Below are experts of layer 6 (counted from 0) of a mixture-of-experts language model. Rows are named router (the router's row for the expert), up (a neuron's input weights, with its number), down (a neuron's output weights, with its number) and show model dimensions 0-255. Each number is 500 + 25 x the weight over its row's rms, rounded and kept within 0 to 999. Numbers have three digits each.
Before each expert's rows: a language model's description of what the expert responds to; "gets" lists some tokens that make up at least twice as much of what it gets as of all text. This comes from a sample of Wikipedia text that the model never trained on. Tokens count by the router's weight.

# expert 55
It responds to: Pieces of personal names in lists, credits and sports results, often endings like -i, -ović, -ington, or first names like Carlos.
gets: "i", "',", "o", "a", "ina", "u"
router:533489469543454507502519515479508479540485498509514497524501434492524507452465457469525480544491518524494519465521499531497492485530469536509529516532501545518512510516504466511487551510533501526478511526486493521500473531530537541541528477476484525439483468482469493528497472517511511478501524520472527541498498476456511462478473482500497530503512492512515478505442479535486529477482508514535500531475539512488464516468492496513530498499474490473523517551443501487514474489469528514489525546518499508481479491497462511460477482499513478480487521513509483526496517495477507486513505487467527533495518520514503462539465480477500443516538489502505521503465463522505499491536549444494531533462507471551515519506532476521489522521529546493486512529462466516475476511468508
up0:524448510531530540541505536550521448524512504512477487520481497486535477474506526491516528523524477492496521505573535490436535514495490494547543475519476540551512509523526462489484511471537503528458536498509507504522462495527501478551511448505526505475518493512452497546502508493486489471510503475476513488521505511510498482527485509484506506465534498543566474525524509467492500517504479452498505512482504548493511501529488490523511502521482486513500511434517554503496542494470512525467517519478482476488501486507475519494446535536534504521483497492498482519502501488506491536488505492495490482460505473521488552511519518503527479494493516526494493516541474491476510519494517510528494516491519502494528487485531522524524428527547522436516479516500468494512497496465547
down0:503472472535488512527513494530507486480489453464517507520469494497551529501485475481473546479526523453543528551457478507462509491510483499513469479520460486520510502492482481470498491544535518465479501510473510508507507481538503466490488503497492529510462518453500477494543488547491481472513509504501472487496500570521474497547478506498460555461557511467511479544518493473510468544525507518470530487471480479484516482484454468503540469531520473484520490462504497561537509500491499487525475503448529450441507461456497459505479493471476501491548532525520503531506530519481544484521510496496499477462494516493490502460475506493496514476538481520512538475479496529504483501484497480478526498527518509495476502511522496536492472501502501507545475509519528513550486524489505

# expert 30
It responds to: Table pipes and divider rows between text cells such as headers or names, such as Gold | Silver, Combatant 1 | Combatant 2.
gets: " |", ";", "|", "\n ", "|---|---|", ");"
router:518488489521497535480492538471502484522515485520539494545513473488523553481466476485541485528477517523516512451516533529481475518486454527538531509495495545526550518532513504525472518541528473515469548521464526539533481491533513528499507499473518541479488484499478454521504452523506479474524515511483524481492462487476500505465463461521530550532502514537520497512469496524444503467502487521506475535463524503513494512497531504531511491493481509484521539531490461506529479500452516514479505522517495523472506464499500531501477486500505506467477529537535463511502521489483485462506464466489513553479531516506511501519480491479501485544506461463508533476486481514486467513526542468506502512471497485529530525485512501492464535527516524488443502553484484519482501549494549
up0:535500483565500483485493511453525524510501480495504524511511472512532492502457524505545449499529502490527544493455496509495494499510478531457478482501532498495455493458476520498484499579496473543508520504503509475496540510517498453482473514524485496507497507516534507502489478499475474451494516498509484463489445501508544469516476489513487484533472527488504500503477493515519485503509459493443488490477469498484494508497476481484502523454487514518488479563520513450509465508488483492535480525453522494494513479511442524485517509505435469474525469478472483483480486558471530473475512466530444510528530473497523496479513501450493498543499508514501515458512516514463490476510484428490507500479473501482458506507558531495513493535532491480481481499516462506486468473504517
down0:507483509472482497507518532483494504502501518527519540481472491465513496493483483554525513447529531511484493535485498496565512538456495481493469501540483546490491496520492501520518477544501508444475514451483559516519529557488490548498512507493473501553478513477518498541474530503533536488510475478546529529515519460473511519506495508524498509520489473460490500511460455524522468483515419493507493458461512495489485449494479443503519520536516476484473503503549462505515522483486512519502482491542494505497479526518495467536500507500507534465463537497453514465501548483514443474492500474480550502476510479499522514507518498474502484506513455495523500531482487529493528468490495492532476525505513481522520514487527509487492524499471503490497497506471561538510484507463511

# expert 27
It responds to: Capital G and other single capitals or acronym pieces within product names, game titles, country codes and brands, such as PokéGear, WarGames, GUA.
gets: " G", "G", " g", "g", "F", " S"
router:511487534477470522501501533484534455553481517520501461528514486513527514459472488484513474536515502500500528470481535508484474495477483498499499488507552521532520513551529487487465542543511499537444487528496541508516494520512499541511497468475517522474499470486488477552531479514558479480520524497459523533524480488510494495507474481524519534512528494519511489478481497511465504464490478516523479536502508514514499537457524527526505476473512519497509520512483458517534482467477504516510515499503492535483505478503495504496491476530504524455472512541514452503467530477493497475507456487515536524469541522535506483513454470487452479518475459477521536477472482526487533514505509474506549556469492472510513533474501452515467546518524498483473517547477516541453471510527527
up0:485471496512509466510488526486487506492536522538466520454470491502557492521495537516479450502498499490469542475519533514482544525513541499510522501478541509510506500526529539504476530457498516501503504570536520529517490491516510567528513563484519510523466493459480529487494468482524468478499515464450483515501481508510482499504516487577534569488498526523481513528529487471471505507495503498479469545505482530513499508474504481460522509467495510480512476470525517533513480492495518509507495507502500524451494484477504518502471515494500544509519503513489502512504458462461490517526485495514563480493534509524513480505470504455507508512508509525539530477495540530430509515492437468500497521518455514508531522509505499530522503493524512466466498464534517480493473511540494
down0:526510485510531529538524516482499511504478499500503450494510487521499480429502517493510483511478471482497509486503455456497470477508482478478489483517470504509533546521522512507492495487531514512503468505526495473505544506488523487470525472505494517524514511472446540511485505471449502487582528494518463502493490485557457522501478524468526479499510447474520464511491502512533549499514517529512439473502478484503477488504472515461465490501541485482482471502498539530462496547570486487473458509512504487514515518514478505526515490488513521512505506509441474457522494500452517480491477547503540471489480498480507518513526534493478509531482486520466491520493473489495481455477465533530500506483502507505482516471494547524528493510545437515520495527532457518540482516485547

# expert 35
It responds to: Line breaks ending infobox fields or list entries, before the next "- Field:" line, as in taxonomy, location and biography boxes.
gets: "\n", " /", " Clade", " Location", "\n   ", " runner"
router:551491493514469534483500489488491467532515484521518484518499465511509540454453472490529475507448514546544513479507530513472489514497451536520532494517527499511553540516503470502482507524514483527464519500498507490506490491514544505506500496498517535475496475499477488507495449549497492488500533520506522520503474498488487485472483482552516528534542498521511475470472469550479501498466491539515466558484497511508463499495495524508534484502495532501542529495497479512517491466473529526500540541509520528473487507523493515491470462501497512475479526517512463512478558485482471466516473484491520522481535537535523485511493485454477491519483476489510557480473494531505497494516515432503550543448515511513537532479547484505517530522527537481495550544475479524486498532497515
up7:480463546515501498475521507513453484543483503492497475506501490538528462519487503518512521497518517449556503535509518486549482516493489487463472528507473473518480521540482497534457512515512516557481511513482481506498486485526566480505518527507550456446499464483504486527497477476463497497476504488531471518434526501514456499536479499509543477513508500525519470492508473532440520530468493507543476496488496488530520479512482460520470508520525527506528495499494517483509503549542519473498490500495481546521468518511504454480479478494510464496525528507487465478500518501481549543514513508490463492536561541511521501494509506501463508514488521519476563477467501553486452474481494489489464489477474505507497491526508537498509520494468449517494504514465515507523518523538493
down7:508487526493484527481526505476516531496529491472513484481439523505467494503522537523487498504492500501539478493514502501519517510496513493492505468499495516472502471520536541469524484525517494458512523468475473522523490528475524491442525466511495519478512477511525543480487520493487488503501492509497520542466535481535497498519472548528468447508462471507528520480521492508565477516549501469542534524496541476448490506511572511488509487524524519485507521492485519500489505508543505524496529506460500476471480456487496520518491505532487514496519512511491546506512491498501528500484490497474498525442495470465421529475513506509554516484483502530452468455503480497524499522450468539511459511500506465459497472513543520518516444483496494485490511421509535496506538508509486

# expert 6
It responds to: Short word pieces inside or starting ordinary words, often before suffixes like -ic or -ated, such as Dis-in-herited, prag-m-atic, Runn-in'.
gets: "in", "m", "p", "n", "r", "d"
router:514466499505504529490467542504537478521490507512515502514476469544544515471474494460520487505484526505501524487495549516460474492524483529499495491529511531531503486511494465494470504523548488545491546514487522532517508527509518529482521475481499544501502494496488467530493469528517526519546526514460505466469499488472505483477474465508512516495512509512509482447486482510489553457457504496489485498497542540510478517488514514541541470481490494481524512548481503517535489478497534527483499520530482523454525490498480518483486492518511509476448543533567482526500509493471490449518489490455544536502522545504501445485500473449501470502493462486505485473530465538485512516520528455486499545484463468547521525456517485496508525522519524486455515540454497506475484508503526
up0:518506526539486513534498522510511472485510455532519419510491500454515505460505511514473459514506453525521498523512531533481455519533497494486503507509502523469512470514496515459486479479479496516510524537535491513502527462481532501491526476504522510458460493484505518477517466499521533509523484530468514544507514507479526487538521467503473510504499528493464487482517562502521525477481524499498508503510497492505470570493522536463500482542475483477552515531521515516438521504510521475494465490527490517475498527492522516463488497552477458539513518482550554521478496533558547480469514473488559526478479519534513505537486483501514497494502472478485485498501416505541504521517524460487514521494497465517505486483490503489491539521495514514501480504505455499505472487473501
down0:562478493473499483493504466516447539441531503495514492540510477561529475469518492475505539518517510485536450497505508486507505537488530523498501519501503487496510525539485539473528487507529502530532468508494510489439470486464504499486502529487484500468481499489491535505549504523512524498483479490510551456510509488509478540478479517495531491510454470540489525547538528500508467482525475523511512483488494484543488491494501500474532533478465510546426511520454471453506505536510521500460500516506493494527488527490468524530464484497491510469506520491515527504484513472462525515486536449505509460458483530481516500519468517515530500509475469480467529492511503509472459465520492503473485477519502483525518501546536500550533503490509539547499498481546475527503510530483479

# expert 11
It responds to: Space-prefixed digits starting a number in infoboxes, tables and specs, such as ZIP codes, heights (6 ft 2 in), storage sizes.
gets: " 2", " 1", " 0", " 3", " 6", " 4"
router:529479492506475505505500507465538479525469507533502485532501469504545528468455476482518481566500536525523509473519524490486461504481440541551527477497533535522537514493494492495482525515543480521470555529477518504538467512511537526532523500474546554477464472489482451522518466527527492479490537497478524525488471490480487506492492447516506533497560491524535472476481476513495500487497465511500479514496525527513496508480506513528515484489511522460523528500488464531495458495482519524506528511507492510495507481528491530496486465524477510471491536544530504525480525525483475482531478484486517490456531490517520451511462469470481469503525463463515504478478476531490496480546525473531509540484531485521529524467530468506488535514525504468471541500508501508472472519508524
up0:511462491435463472518505514501506501520502476525498471463523461500504471497490491494532505522461505472526528495485483487536549508513473517509459485492505512567574469536492508536522487546472478491516552528506447511474486498507512511529537496537552526468471475473489511500506455471512487462501516472501495512496456489514484447496501495537472510504500478485523483448488488516518505510484480486486471495507483492564514493504507505519456518480482494460506502502481467535485438494472508488520505523502485500465520543516479549508487509514493470515509545504477480520491498496515501496520449499474502504506495486531491516526527479478487491477534511492449507490512536496525524472488498470491525518421512490511518459515531523521471449498470505503470575485510471477520513488470531
down0:517507512497538520516474488561492511451481497533484490465451480524503483483515518504525500507479495476532534521494489506486499497509507483484526461523524535477475488511493491528533534495488508442474508517467498476474521537521518510495506475470500480502532459501461490493473519533504526476533545497519520477478535474505498511531526519522534534493489542507532545471518520494520504526496498477448498527472483457524501500457510503468455473451508507495459511472467519523543492495482516474534462519472513518498492536468523481437495486469483483490480524474474499494497532475482484515543546479506514492540491494516481488505491545492504526531529544490545521451504473508539501492466476500523479546498436492483493495531545518516469510486512425483483450473491518502502502477489458

# expert 12
It responds to: The word "the", sometimes its, their or these, after verbs and prepositions in general narrative prose, such as cordoned the area, through the towns.
gets: " the", " The", "The", "the", " entire"
router:521479506534496522480499509464509484510498501539526475534478484493533547487467482482528482508466503556530528499529491516485469497499467529534498500530520544490531505517529486507485541520519468546484557524480492502516472503531522521508525472459516517488461467482488481520525470523544463507491525519495515504491464483503510477457480481495505526525502486539528464481461470508465503468479456529503481507486553530497492533469512534483516480466476519459532530532487474515515509481467557526494525507536528523480498485506478527487485475527501519494463530517513458520471515486506481495514487475491534534479536490483532473515483471466462489494495468475511554475510471524463487496522554477502535505471509477512527533477514472531455520521534549473488522528476501536472471538507489
up0:558517524496429537517484521461531483514517537506510537508515486517524507456455517489494520540486519512495483513511504480496498507502526484530543481496480507534526494521500490509534512525492521495514483523524537505498463489490541489478510481457505504484549479470463503527546495527531529504511501487500532548476530510489511488499499487483507461519509485481507458508483494513494488463514512479458485520451511490492450531497485486520492462516466551496495493500475469518503467523499487520514528522499425498482503455551472518480476508487487475492461503539537466484487500495494498446502471460470518505511505504528470481518454506489490457509508461478482457500487484539501499460501461448498480532464558510542474503518519477491469556487503502512475471500532458523480522438503502
down0:495512455454514508519470488496500556482532487536507492475496518518546508492500516502461456513518513529465449467483488499527491512530524483505500517459513478499493492469526490501523520513478511470509492514508465470491512490507455520528464479503499483511449531431442493484505515525470499477478501524518488511478482478507506521515546516491484461492477497515497507514527471532510481536517545522479547503516478529493470537507507526473529495459474491488475496469490510506488494439509499458549462466490471494483533503502479475515505510538530503523518456485502480470492583499465497459478481490527466559498465500514472504461500521497503508513484482564512499497501540508539504478479490497488533468505500522520474511502512514501501503439442492505484531495513453470564504473515511

# expert 16
It responds to: Mostly "the", also its, this, same, entire, placed right after prepositions like in, to, of, at, from in running prose.
gets: " the", " its", " this", "'s", " his", " their"
router:506487510564490505480499521469508475504503511538531477538501471490547525493460473501543498514462506533545524500539491515495484486499489513502504516502520521485541517508500476508477530508527464524486549556487512492499485516538518517513518483479502524490480488486503489508500445535513492522523540524501528517485463479517508469445474502510506535537508488536517475475458476503450504479481445530501479518470539541506501502484534534501515496468498526469531538532481460478526503467470546545485500515523517537478470472526467516493476486521492521488473538508510470500477508510480504493528473478482518554483557504507527450512488469484462479533519459490491527464486486526474486463526543471507546505467504501507531525485511504533486512503549549496493505542483481526481487533524481
up0:520534526532504491530525511480464491484460521506490500457527457471519511505509520449534526518480513503521525475469549514521530465494530528480513495478470477513551489529527455514506459489465504469499488507538557516482528522517488475506515503513496488515503510559492504530491456522471509454537533487443465494529446474488494510494501491516457518513473528496503477486481514536508503508475565485526497510505509499539514531521454500467472485521523476447513524502500459534478546527455522480483500525501542482520466439467492552514496473503501523497497486466497490473505476523542518484479459509513486523508524484525508485512464515504485468509507468543524483515518508513478524493514502482494481508506504485505474484512569517512457483457512487485526511495472466452526506501507479
down0:472512478480504509443498491523496528472463487508471483506497505514484484523465529472470467518502503497508543519476526494480514544478467531508482493498499529504550521519556451501533513496571522512491478457545555524486526525451465540430473484526529471470508529494531504492502531497465477488521517511503507483496493473494501495479502510469483492487551531523509484465525473482503545545481507467494516508544501508482524519475494502491530468500465535540505508476492441539507535459521510490538504477517525534512522525510521518520534490521514501486487510506513490461530521472503527480497523491486482464512487476531510499533519524534552530522472531494468474489510482510491508497495477539500498553490507481502561497499500504536516508489478522522452516492524485550546510483519467

# expert 53
It responds to: First pieces of longer words, mostly Latin-style prefixes like am-, sub-, ad-, inter-, as in ambitious, amendment, amber.
gets: " Am", " am", " Al", " sub", " Or", " Ad"
router:518481496505486493486488501493523461522488515529518483500497443524513529470476479480512458526459516502515522483511515501487510486519464513505551515499501525532527537497537490521506496522527465531462568503476536548541477517517514541502508463475500515497468466483491489545512452508502495474539506509500515486492451497500495497486485471510525525506525469518546474518495507512458521449486430510478485521487508528548511508476538502502532449501475515498535529526497474487521489488469506496503505508501507515479543453523487504515474483519534516501473529525548491527485530490507470494512479472492518533470523505533495481534500465467456490527511447473508529478481488511472487478481512473513542554491496498539526513465543440466490544500525514490446524512493505523469492538514534
up0:488510510517503491502488492508460476525513503498474472478505472534483556489521498520519481496463478513474505544467485494522489456509480456549498492526478545502554544524521513538486462509504506522520474502554504521470502494523468532503537492498519515518478512521518504527486457497478530507451519535507519524461531472510477517490500488487502489495471455449505537506455539499511482484514490536488501519532487512473510501477503505518524462518500514504469491501518479481486521512551502474481461502500494504484538507482524508444506494496482524516494529511557445513554511478517510448471510482513505551506481460546493464471480492495532501524521451530541481478473510481490505519504479555475545514472587472502492514476503490475495485507487499468488501500473443518483514481495548
down0:515515521498465506515547533521479518489471543484543495495500499476483501499515484501546491490509507494537479477488517507501489496471516518463506462502475551482496494487488498543461433514500489491510493510548520524492497533509496494549519521428495507549520491519505464500512456470495496495512483497535484496477513505467540492516515503470460477469487503512490530479499511533494534504507499475530455522509471483496504496509481507500510509451526448494447488494484510539496484500516517526502446502501473501541520514485468491515526491506491519523519511491485504475515451505448530493506545515544488518481555548527481503501514492540515556518530513556477526504465527423525506518519516543509512516537568470500504511502476492453504462530536466520527469497503483516525536521487520

# expert 14
It responds to: Short vowel-heavy syllables inside or starting non-English names, especially South Asian and African ones, like La, Ma, -ha, -ana in Sadananda.
gets: "a", "o", "i", " La", " Ma", "ha"
router:524480492524500513469493507507520473542501500534523460515491468506538539463493463492513458532503536548516506487513532493487450473507474533555510492530520522483542501529514478507484521508539490514469534514501506529524492546515529516498524504473497527505504511441498466513527469537532486470503516529489518517501455474498513477492481514519507529503520491503495479492461484517469527490509493528472487542482523534498479493491530510543497510492481539497500519550446494495504456460465544525497513529547503545494479504495490488495490480528506531469475552519495491499471531496478482454500506484491533553486516522523543431537473478479497487496504469488508510488478464485524471516533549464513521523450527500531527508479495470499467529497525509496468538511485472531459475535510541
up0:480504457539444520535464500534473497473494536468498495519475466491485487546478504485456483505484491521501517512535519485521519513509509517523499515514517495492524548490504433526451467545499522530489518505487475485489543475505464507486497460510484510507496550492470487538530518503503530474506492481521521462517513503500520510475535471483469529480499509485520511475491542501501497487482492480507497583476487481493519498475471483503528508421489515515511515510497525487485476500490458524501508456541493467521464477513495495451518451488514539494501549486495500550504503541538525438515493507499514497474478442540497531483530523483526463520498511479537548507518465479508527473537511489492475523509517494495509521481484451500510466474503513516504518512537453493484506495433485
down0:498485494520496511447490464493493508496513507466500491507517506569507471548493500485496514493512491466534528473518448499462487504454452530522449510506494501507509519521492509515490540475527467487517543480509548424477517520505559496471494511489490513506494490488501493470432465494513505485507498507481471465527446518508491506511546517501513470520477517506531511515506514517490527493468532484496505482487519545508468470478492506486510467473524497492486514513494491480484487493522497521511473480459528515485494553504536559489470495537490460479508505520520488510500501526462534522514503447509482478502531512497524501476507473493477513472497447463513525470522506520534485474459508450487481548497502505455483503532473515568482516486479522471530521535465478491547524482446548

# expert 63
It responds to: Interior word pieces from Greek-derived technical terms such as -met- in symmetric, -ost- in orthostatic, -et- in diametrically, -op- in psychopathic.
gets: "T", "et", "op", "B", "ph", "ost"
router:512474481514473535513494514487532467519478498522490477535488457536539520474506495496519486508474500492507502453501530520456473515497490509515515463502511523505528496500501470483463498488548476507483545532483526530523500525540528517509506467496530520441489492485444471502535482514526469533509523499442528461495503448493527484500487487506520497522511492522525487470505443511476548479474470527510497548477499485523457532476523543500484500524507514474492543516477442518523479506447517548505516498536496519455539480542505499463484488515474534483481538529539459510496529491503471491508468470511491509496531522526519507545467477466485487527495481473520540466477481535484521531518535493508525542466500492499523527448480487510450516525504526474484531529490501510483490507508540
up0:488502512497485538495519484504497445490497508485492520519482453541501490438466538472534525512473492500497483500511493450545502529512486484504505492475534545582509510495492514549497525486549479501509553528527551526490536462540496460515535504507497497504470477483461525525493466498512502508494500484468520534527473514507529502506487530499511511509485486522550522520512515441468469489541486541478528498496516500537471520499540508512500509494474496511522498494498502523499500513494527482524485481538474474509547483488501464494507528513490495507508516530487479507541498484492499470495443493542503548524521456527507514521509460530472514531546479469514552498487538495422491505490486498474482518491491517479499481463511457485464505548507511451512511534501520484523446480511534
down0:506472482511490527472517485514415507480504472491507494564518564502547466521512531516469494552518501535506477510531537509530471481523480499465522499460516482496503486480490502508537518488496494459532488514526512493500489480485453544508510503484491505513490492515543465458518497490466511500528516531490497500520492491510511492512490495480527472526531505482467500476519490548516519482481497521498508471511547520545491494451476478494559491516491499517495452518535461494508481477537467474507521517469521527493472514473568528477489491542481461486496502469488497491529494514527563454507450483520529543508500519488541490521489475507512511530565524479513468509504529523524494493527513496516475492506503529458521460491528481474503522505443538476474504528492505477472506550475481

# expert 13
It responds to: Small numbers in sports or poll tables between pipes or dashes, such as scores, records and standings like 3–4–0 or 11–3.
gets: " 0", " 1", " 2", " 3", " 4", " 5"
router:528464500519479495485484508467557457535501515519533464523492488511517523478483458477516475533499535519517536503515518504483478493506497531510517482532520512501512500504505441488471527521535501535455520528489529512520454550505531529512516496450525516484470491452487489522511467525526491506490526531488539515492475473443491492494491472495512545507545487510517490456491465510461509478506457521494472503484510520500477543473532518529536475474504511463523545536474480518521455484478505521503525510524533516477506481502505531480466487526504497478496511527540507505480532470478476474527484497487512522472552498525500478513466488475443477531515473494502511491473489536487520498535524432516525541461512464516547512467535460519482527524517529476484529509497511551468500521484523
up0:511456461508487465511499466505536471476496500525537457531493522498498539497520488475483490518520488505479525501560480498532478513480452523492471449491475501509468507484515492472543524523525500507549550488479489491517515526498484505522557499474545537531514506531457518474516490493471454498460504467462533544464523498501458531516483497493487486485473535459467545499489501466514458480504473477480539480496494528508493548540494536525505496506499500487501483514495480472513465505547537506499503475533479494497526472525494500495511484490502506482522524518520517556509482524482487457566474502482492476508534487505519486483491494482491479490543449551509509481545520545471546549501510488528503515504495539490496469494474449455547498517528490496474508513507539495464513490509495
down0:498531481502527482467491492502512473495474514536490486475521522524456519490499532506503482529543534470473536517462510504488460542481501516455515468496534472519506521461512477489516477491500518498478475495504507477534503534455487555521518498547577488510475515483520484495470500503482504515484490470511472466496489494510460501524514507521501489441526556531509494496488516494503479476515502516476451503469480542534501478513473537487499496543473452488495526439517481495419507464511473448532514516493490478516512500523534479488471532515456496527510482526498500496488488522542507502479535547489463494514512476495534525500536489478513474509535452474498462561487481475510524499522486471463467497510489512487573480489480499497509514495480478494493458482474519452520522520506504

# expert 21
It responds to: First syllables of personal names, especially N and short forms like Ann, Jon, Tan, Ron, mostly Asian or Slavic athletes in results tables.
gets: " N", "n", "on", "N", " R", "an"
router:506482506526496510462491570490525475528486525530519497525487491491506510489476461496517509505501538540503521473505541544510479477519493531519534509522529529520541536553515502493471523533505499520487537534481523508499493543511535546498521475447485507478494481489493463517510471524479510514513522486493530506504465467505490467473451478542525531486552510519501494473477482524482521485461492534517485496490521531503486525465532531536527502503471500487553550512499501511524473469479534510482512516521516529469508488495494519506478473519473512498460512490492457524483516492472485485521496503434509515518560516542543462513464451468519460519538477469488514464523500527481484479532520480502508543488535463545512523510555436489486466535502507504487493508484503490483486517523518
up0:500464449511492491486480474512519513507484489514512468486483474479491504504512523521530528480480543470526509459487496464497451461508444473507484513528507506521523486572531524517522521498511540510526483496532474476492520548462500486545489494477501529459440476518471507510494497472489550512473495495505520493474485506534472497513496486479511514498520499504484494486506504513529486473486529469530480505498462510482453484486480523570521533488464489506439534491502489482497478458492487520512487515519499447529484529522492484484445546524506529518519488501515439496452529534529482505581525466537488496521527494463504506499522479431483550501512507552468525502516464460487477511516526501474503537509510517511502485469530528500503521497503473521511489496476480514525534518507511
down0:514492531500490507549488471507515504481491525511447536514544484498555474529510523527464513517480495482482506499518502469477512508471487515496490517507479526518457498490548492481482479510503503483481501498551479478503472514507507505479481460535524513525479515485530505530485484536479459477519510487529486520483499488502530513531517510531540502521463527541493516523464539522525503472527461499471545470454536493565509493532461510496525474515514486520498511487459464482510490523493559560459494522456506505509509499464512449514527516535479507471500517549479469535480467495514511496537519523492490517524553479537501538486478546475479506482518455487460499484464537520477470494481509494500491521522487473480446545484451563517500514466486503468509470489528510528486492497523527

# expert 28
It responds to: Pipe separators and header rule rows like |---|---| in tables of routes, game schedules, discographies and politicians.
gets: " |", ");", ";", "|---|---|", "|---|---|---|", "|---|---|---|---|"
router:531462505523500507481504521468504474526506505500562488497513475487496529494472466483522478515486525526550519465520516505475465493518451525540551493504518553510555496544521471512463520509527475542449543523463517518532483529512514508512534484477527506468513480480495477510539467508520516463498526521504516499468461457453495465477516473535492562525540479527503482462478479514473517465498475519516504519444511527511502518491521507519522487473490513482539535520477461522519479495474510530489531488537515513489524497496466502501468461526507520500456541539537481512496520468493489486523463482467498521488537504516524496524471458489499472531518478457500540483488478512498479478507527475509505502485504479511531514480521483500485545517527549472469515541488500512456477519480523
up0:516519528498508468488442483513561507482528496527469481513459494474518465456485493485547483508493515488550491500506491506464513537467501509549490568493471471487518556470494493478473474502508519466494539496521478491469521507470502475475520502484494482507512520515494504488514475496484487448500535512446499542450514503515502516529477461553494515455553515516482545450499511486518521440517510476522470478497509475499490489506491480443512487487481491520480538498494467459481510497465503462463532504476463508483498513494452497484513506503450507505511460457518507514528502498512478505493506511512494479466509485500469506501485488486498495506476509519500485506486504507513449519477492478467514508487501498488488515467560465479519498499599491486486542546513477510536548463495485
down0:477512480528536511526488493522488475488537513522489499516492465503502507541534518505534526555483494512492484529523476523507509518514516546490533497535536527512517484539477493478523538517473505460507483506536505477524488508521498551485505503461508508488507513506509476504516461511488536474510520553476519506555508555504485513530478483489479475518462519509506446516506554492523520462518509554466503561460514498500511483493489460550516481497508476456534534466480492531480492530508516552490507511542495481486498494495534515532525476495454509507510480507532539472456521501517546512470505548471486532500515526548502502509514509502500487551537496459507538522503510543465487490526482450510505525540515519499484527542486486511490530448518480517498483489453534512449526482505495

# expert 60
It responds to: Commas, often closing-bracket commas, separating city and state, author names or list items, such as Murray, KY and Gehring, W. J.
gets: ",", "),", ".,", "\",", "',", " ,"
router:523477494524499513496524525464543486534494508504532496498500489496528506474464473484529485540485541549524533473516508508472481498534458521540525510497510533513544505525530479504481552509519486536439520511498536534519481493551514534509570461496519523474486492487495463519550500510522505500521529509478544496474494490481507497487485494534513506525516444529518452471483474534490544466497481532500495510473522506516491502501513549532530476483506511475542509506491468513530482498496530522505526528532511523487494504522448522476475467545522523468492517523531470480455502488488492460533486478509518520487537537484510473545453464460498461525505507486512536479504469538511510489524523484515533516482495473523514515457522494509474512542521537503485535542496481515483501522500552
up0:547534509538491492477486522497541495507468482509511459509488410480479484510475489504477516491488545546491475489510481518529518424530480501483555485530548476511531533508500492506515458510519512510515478489493470473490501531456490476508474479493475451521505517490459487524500478540510489465502522531510554538508496467451481494515488529438569517465561493479530518483517512523494474477497505502491487509488474492512471481491465526506530520528524532487505505488489531487501491493520557482487452482521535506506512496509461526482480515475490515493508489516492501560547498533528530512501493530495484493472505478510519474473491490486486510476519490504502469528544464522511516493491471497505530509505518503516504506481537480518456527488499575528524552500513520497526474488526483
down0:484544476503516547475532473544500478497495484475500470492509541521497474508469510468499515501459489468512507501483452492506474477520440537528516541491459463549490503537485477488538526494531538500485504523508527541497545543507488503490483454511529533518501480499473498479478498456478486488481534541466455508469496418474434521479495485493483525499522515483491496468512495476470495529516499508488476486491474526486512530496493476450510514461508512499509488504478511499511509484512534458538472494516514502505524506479531454480450495520531513512499541509454490509527477499475524492451474478480526537511476455506507528486468547482492478520509490524515511453501521493535452493501523523545488517482483476511492536504507535514498520489486523540490463523500492499481503421509507

# expert 40
It responds to: Line breaks, pipes and first words starting list or table entries in discographies, plus one, each, lead, main, as in lead single.
gets: "\n", " one", " (", "|", " One", " first"
router:534468490516494504495496492486528507507492477517539468512489449515523522477454482478515493521483518527502500443513541496482474480503453533526515473519501490518548498525497501501473503532516473539457541534499539512549469516513518506498511472461500523473496473505495490533506463516512497499518521514470521511486464483487520495459457487521525492535539475515537474479492490518444513465512491510530454524479533522521454506470508524536514464494500544480513517513483486545494504479460533534482547491515532515472503475503478523513466472547505520449502498492511488519477537487479503492523453487489516541459508539532540449521472460480467458495487467473514527495472447534490483506532505481522536518472508465547505516467496483524474510504514508502496551515498511502484458528498530
up0:526505489509523466480534516487482483497480478502488463511495477492519479506449465496518481524489490502501514509499543478499512475484498532509482496499524503472519486469489515484482494521505512487470498499485486488484481485479495474514477451509466517492565497490507496530491479460510540514482549506478528535538535487540498539516504468550503494534554522484512474462513497484474530451495457496524533553521507571507471480521571512469480530493498530481475515495476464526500509469490551503519494492542459495489543506514476496499555489531495494496497514532528513491459526517495545510488430441546539469507500473516502512520480496480508532518520543469528494472495475529487513496493514485484497496481539503482470529476484505505487477539539490467509541519510514532505430477514527
down0:476488510498459484458498458496497521485478463490491483503470515506475507510532489497494509508522477448544528513478523466499495528542497477454492460518532466502508548474441491487467512526485507507509491529501509467476445529475464504503536497498484579499518515455522491538498469480502483496533491494484518515492501488533462543545511449463463491474500526511526481561504526449518483522535484474512572505526516527495525475491429492491471461512540479505490517520480484524465505527500541519496451468483455517502450493507534486480496496491479478491491480499501525498508494492466506467501527525494495537497500524506457502517501518504500463465515535512491514450519520483506549509516481472511469485520522519498510479478480542506511465479505521520519485497452502460495518500500522